{"n_layer": 11, "activation": "swiglu", "moe_layers": [1, 3, 5, 7, 9], "router_score": "softmax", "lr_router": 0.000714, "norm": "rmsnorm", "norm_eps": 1e-06, "tie_embeddings": "early", "optimizer": "adam_hyperball", "beta1": 0.9, "steps": 8247, "dataset": "wikipedia_en"}
Below are experts of layer 3 (counted from 0) of a mixture-of-experts language model. Rows are named router (the router's row for the expert), gate (a neuron's input weights, with its number), up (a neuron's input weights, with its number) and show model dimensions 0-255. Each number is 128 + 24 x the weight over its row's rms, rounded and kept within 0 to 255. Numbers have three digits each.
Before each expert's rows: "mostly gets" lists some tokens that are sent to it at least half of the time. This comes from a sample of Wikipedia text that the model never trained on.

# expert 3
mostly gets: " |", "-", "'", "s", " A", "S"
router:113108137136125129133115105146144105116146199115108142133133122193133138140157111175165163131108107158125117148121133114098141169079142116086117123124115131125132135117166099141126124116163102085163165162108123120107160136137138151131091130129093109102181131119095160179105100111116147132125156130148156080147148159134167100105123121133099116158150136172110155153140122160123136135139111095136120156147103130083094150171133097129128140131110131171136147117110098126113114105111104105130128125144152137112102147114105127166109146172155138133168119192160134134140132136147181121174110123136153132085144126151121135133175118113136099138118117145164098155106177135146119149136094078086080143097088148090155143098132107131146170118130159137129160132139112157168133159107134
gate0:162089122137126171144106158133097160153169147106171096070117133136123066187121101166151164113120101151129096108121182113116128132076129124141156144137128136104131108104084151110118125111153193130134140139158145099116103105125159094153134136134144138157113115139129178147128117172123121131137148099097109146132134113162127105147124115086136131153173123175139133116135147100111176097145094147103141124109145115138074121148129144130131148090113139155140141132108159125163155131140157171123142125143173115131137123089107112147161126152111132125095163130108096144100163158115135153159135152115146089094106105113123140151103153170110129152159145126125120124115145172061137133143140102119110095144143153116142078149128127128099142144135153155170109105094144122115099122153084
up0:114139124150103139158142157127173113160108103096159121130126191124116158172139104153137121113147123099157090118118139162068107152112125144124108194134108156105180097156098135080118120140131134088153111141141118107110133119124147165131187135120125108109154103147130152155147138162121125090164106164140144083149106113165103135108174104127080157091120145114168091134106159128146136093154141137105130117119118112138133130157112155097104129113149145150123132115161124144102146118138163142145110110107145090099086104097136107138127177101120074088088078148099130148115081119119142125127149106132140149150154145143135161151129099131094141153111109155136152137147160115130124113109136127099127162116142139142157083139098096143136098149130130166134101106083129081115145169140137
gate1:128143153165139144141120146136121128095093133113087077135127133130120119132138107124139143148101148106171106118124171150120164125122169155169135146081124165143116154138182102174116181133129085114109118125127112100157145137114171071125136146144133144103092119126157129123151102111154140114160118093101145113090086159186106137144110143125132090130149092090119156119140168133096093155153141082157105142137102111104133092146155185122119086136131118133126159122117138153159127149102153094140150082091118113105118118145105150085101130171146125138156125075124149117132147159115154132106146125140119092139132144160130110111132137131143202121155132145145149131056112098154128150139120104117157113093157111135122116143111130139100145131107151158115129153117168092106145102119149
up1:111153114118126136110128152143158160111139123156124117126133125151145150125115102138147149096116117126101130118110118175104150149112086156136140103104112118135150091155113157115155128142094137104081128145147182148089120121181139136089139123163108176136161112115095170118115114150105143162109146132144099122112137147129086105132102109127097103147158156127122135163167119076121129132115168178118115129146152106144129106132156093113173108139146126088158135098084160163085133100161174113074160116144132146158164110125126134123142115108111115167129081130170161158173147095130136116172104143122130133110101127160162075095144161145085106096142152117146165146117104168124125082138127155133160118178143067116140133116113142116137115122118108127105117082116127134116093114116136
gate2:160098096143144110138106075129135155140133143132120124178137139123123139090136114119162105140083136129179120140133146091080147090127130076093137114102088148152148125127132128125105129116138125102103107118149139101158122112106161128183097109163142161124135138151092178144089144116089137099086113118120132134136146118096134130085152139112158173132093125115124102117150084125098137129117108103162193099134124119107137133111098137127117164146177130167122136134132168110123120092139146123138150152143103127148129168156136116119100087157121126129079172112087090165112058148124138103131166099154147151086142127123108119157148120139119120170138128133097125127116113093148122141142120126093113120171121119118150100126146153177174130084149158088114123111106109150158114103135088
up2:102121155142088158117142127098152135093166117130141160107102108102137117149127088121115156120155142111134098108092097159164107132157144109119109168165145113123135097077151171124099116164095139116149129134134096176109148120098121161124148152090107106180116071129162102172151101122139137098166114136081116133149138122154134109123126128080134149137181132139136152119129142145126147141146108121120161168137140130123144124115188127110116097152111102106100130167110144099150117184148182153115137129151110159119126096136139112116108150113143119141156112156126153090113175161168126112117109148080106143157150138145106153124097158164165111123127098108146152122118096100139106127086137144152159123173096067097094120099117131131148122110113157126153117129124113103136146118106169

# expert 2
mostly gets: "5", "7", "4", "6", "8", "9"
router:120130133114104083149168121146102105139123142137127165148147090157090094115109142134115153164130169169144125114137121138103113133148089164097149161142136151159114156146093098120133105096099084155141109109147098156109119105141089114162178145158152153119128151114173106132129095132110128138102154129156111158149105137128133159109096152171108163123134118111102146153113175082168138154138181136177140093131144150156101089119116132151109126085131162143094142101107132125147120138137080124131140131076151109123089155163149105130149144103123155135069132150116149132177122104101106148109128139176148153124102093130117148132169154110118128104120134133114153150162138111148176139085104101111109116121144123141098165135128124146174144102125081123097100091113154122132095110113126
gate0:121084146145141138110106076135111143136101145148121150132131094129132098137179129123169151119126124130106128151142128166160148085158116117110126129116126143177151126143110111130143098136119136143090132126135101131126120128093146143129138131119138140135102098095113068127108107098148092104099149152147142098130080121168127163131128149128160113095130111125088121127125116110128150153113074176144113134197155146145127083121123114142106106113169113131110077121149146127135138109166132119156149101099089133111081139132116114111143129130156146166109144175165100115104164130114133142140144174156171156122153154120110159152115169148164098139185129117120066148152101144121135107097156115091154152120107084098125176135108125086099138139140084144086123104142156172141151120143091
up0:128111172110109133158125092151109111086156182149100154137122097081125140170124128140154126139103128155160139133118160129111114108119126114152123136113130153118091136140134109141126095168137140144104111118153124137149127118089086185163105173150119120150097145108148100138117127142146110120097117170149129162117110104138168114145130143148145107132162176167136139129120112152138172159138125124104128117119159100121131122147102152120108111113127170133093075116111111118076112103108120163105113107126117151142131166127101107162094155110124098114152113148152085141093176146105157174125113172114146103119159109174114158098107171117146120156177163105139116133123120162156091123178124134119139143154150090095151140128106103110129189083107105161083162093109138126140139145118131
gate1:137119055128108126121142151130114182111132116117119101146138133079166140154129188131163150162120108121159128099118094141131096139122180115140095112137135128133114098110106112144128158138127121139116121140097133091127176125101135143142137155129107093149145131159078120132101153109159124105116142138157086127123142127179110135142097171100172145115143108079149127112091086121161112123150128154117136119147140198152142122122127136105150080070140115085135138115096130097161166149087160139114142142100125166170120150141110125103149201137118126129113095119092124115109152148123137091082111129121143143126084125137118110123134155141191092107119100105116141129139091118146137121155161130106127112135129095141099139104111138157158182132127135167132100081113118130122113126146143
up1:157113127137151126135148139116111137107109154147072109118156194141145137166119141170133137139106111146089102085147114123125121139123162110144145159190085129121126115107151140160111170128117119102175147136128130133095141134100109063126138136078154133130141098101123102159146169133155152134108098146167129176121095182116115145113131142161181129124148146099129140126095118153149174121139132157097126133146137157138134163125098164146146169100100107107107155133130116144080151101126098142139123114175119136129105123112130084123115114090184104117119127126149096159151123106113140156115135148152130156079110138131147125142141139100130132194142088155134140128106117102141111107118146146123179091179132125139100092154147137133120125122130127134130135078161123130130127108154058
gate2:124126078139138118088122157122112122145166152173099149115074163135102137098081160157133091137054161126104121150131073137138166113124156150124163123169148108125138108144112089104135126150104092125113108114086173120150121156090147105090158153134109124140077130165120095105145161106138148120103152163112132163174124131104153145120122137118101157096077106147098092146110109084122125112114099151133182090118131160118142132123149118134121149084151156140104079106132135108108169115106114144122138137152138140165151127086101108113090142173118125148132115151135121115097103106111128156123169131159148159112132169096124104145126114144123153146104093112141133111106096112160169139147129136140130113114132087115118146109128137127123168095137153148117095123130169102103118113124104
up2:137146147141149142089114113100117102126111154127138140117091136165137132115101139162171129110133128115076172150087116158110129161162152160167092141110128120115072150124126119141110163161147158116121092148096124159158115120131097149118181182177171131151090081125099099096121162139106093105102138136140176127155095136070117132114145133101184153156132106107119148146153142122105115166089129139143120129122098125159134167135088118093096150156114137094115126114125164147103081108122134126104161109113154120128171111133130119101096132111149150155144147145131136156087132128095135119162133124125154127123075135139080111135096156109159161158104138128148137141143127134085113140148136113086106111135135132141140091099107159133089108123161079131116158094116110140137137148139124

# expert 5
mostly gets: "0", "9", " but", " it", " this", " they"
router:153089143123120123068115101124170132117143146157100137095119172137120090118091122148143143151072152128103141111128131098138104123159099138134090144161100158157142115108101167094149155130123127151117129142073145160167133134123088063116093115145087114095146094090131145104171134107142110106136171133115121114097172159136123130159140106095121127141169115105132122153108128106144083153092127126077107110132136112092108160122141166129144158150094143119141136139162107138121127131145122156118126130132135145129138128117105146120151136104114164132170098106142116106078095126142133118135110171135096131134136127151095120128123117096109096100089154080128136146117092107154167099127143140126172078192133095104120106166127127145088147111110157127122125118157133072115162114161124
gate0:071150140130133148105141107103126156077148143119077134164133091148155176126104104135142120083085131107119152122137144181118117084172139073136128114097120129123119092128162134160107129120120105125144129149144115148068094093091098124153110148138160135134157108136124139135144111157161156078152130099092166166122105099132133154118100106126106102138159108117123129115148148123093132104122132110146177117153123103122158114123078119127143148122112156140150119094125138112104158125145117151127130123112185176084143105108135149117130156119119150134151143164110152143120151175137188167171098103141105151105122118147103109127145129156148154107115146111128119154102117167153132149167127122118156161106094128156115112143147164137095110120146124169075109094167134115121159116101105
up0:151082109125161137116138130096137145079125104102126165121156090100136171117120133109146150096101129130123082160164165134118143120120121106128048161121131120103147100119108114125117149124165145101178121166136094100127155116115159151133127140138172118130107102159128109105150104153111132109141130154106111147131139165104129092111087119097137102157136141087119127114120121165154125097126193146116140100114151108111151108156127084148118120125063176135118136101167181129165165082157104149111145140143161120119148106089136135129156156139111129135133152154111104124138180148135117116167133096084089144117125164102160121090137120127127101094124131122153132182120135146083121109133121125113159169156122113100122136136146135152135092156121139143116180095164107098117149145128115
gate1:110126147139136151174111109095145094090171138086126106103129134135111114126125093099120125153119157141121145123100122153145120153109128109115100100161149132094095165100128106129157153132121106121143160105065172155084109098119117135117137108156146121179095152120141124121148149152162163113180110183184103113130111158152169109112138140147163161108136107117141110144111114115100096116064135122134102133139139090119119147147152089094132165146125110154134094145167117143136098156127127111133128146128121121097116160115107162136160154091126124157122097124119121132131135154188186137139104072127084129125112096106138130142158165131122128094126096133130114121122162127115136128144161101120139104180112178118138102141148130175079148134134163137153133117177128101148103155154138
up1:142142146171073153080136145148160142123155153139141106091120106136123140103122100157155127130142107149168148141114110095121123139114114142147107107123123140110148129109117128102085117115116165126148156108143087153098192164136105147107112177159153125170123156143128145174119112103129088146124110175112130129096142089121136135204127094123135106135114138115156129121136154127124125129109145164120131159127106099134162114156087150079138129150099092174168119095131140122168151145117124115108117142079138102103126112095116104155187152136115077118123155112099135142101082106106125115120158134156105124139101087104148134155141161073129163163125143134140113089125123119141146145116123105160136112101196125120102132109133121155152103104102157111127148114143114133164110099176104
gate2:146135143154135101116115130127145117158169137128121162150110128167127118127132088148079113101148130151140121138121140192170110129104098159153144122098118155161125096112155138142096132088122094149115081120176135126122105108180112107130179105105136119140132093128078152159104141116097131121098118143147120103130113157089105131070125123106096157102108133136116108100149125105104089130139117133112075149090123135081128166171163133136118139123117133124111137101152135103148112145151147097145147116117150108142157113189128112177155099127125103151139115143161191098130095130157090086121098127136130108131115132129133165120087126106128125149113140077107162129126122143165150139127129115157147183135138160121192172120115094143160146123121139141154104158126159095112134159157138
up2:177117142151125106077096104127118126108124106126108167144100135172108117163125117149095074118101148133127134133121169169148102143145110166123146108090115100155083106127147127113125111064139124161112158097145100122103136121143077136127155094129102129159092111117118113115119151137127140090148129138127154089114108093105116132143087094124102130140150146101123135135134099103102088126149106090111102123121163121083113115105162145123102138146099082110125108116158102146119112141153123091144105123138141087168103116158111140145138138107125126105133146146139169091173093124121141122091108151110096107146165103089102174169134135118098117122125160119141167085120143124168156088114159144163163159119158124082140113155137112134180116119095118150142144130161131105129075093149143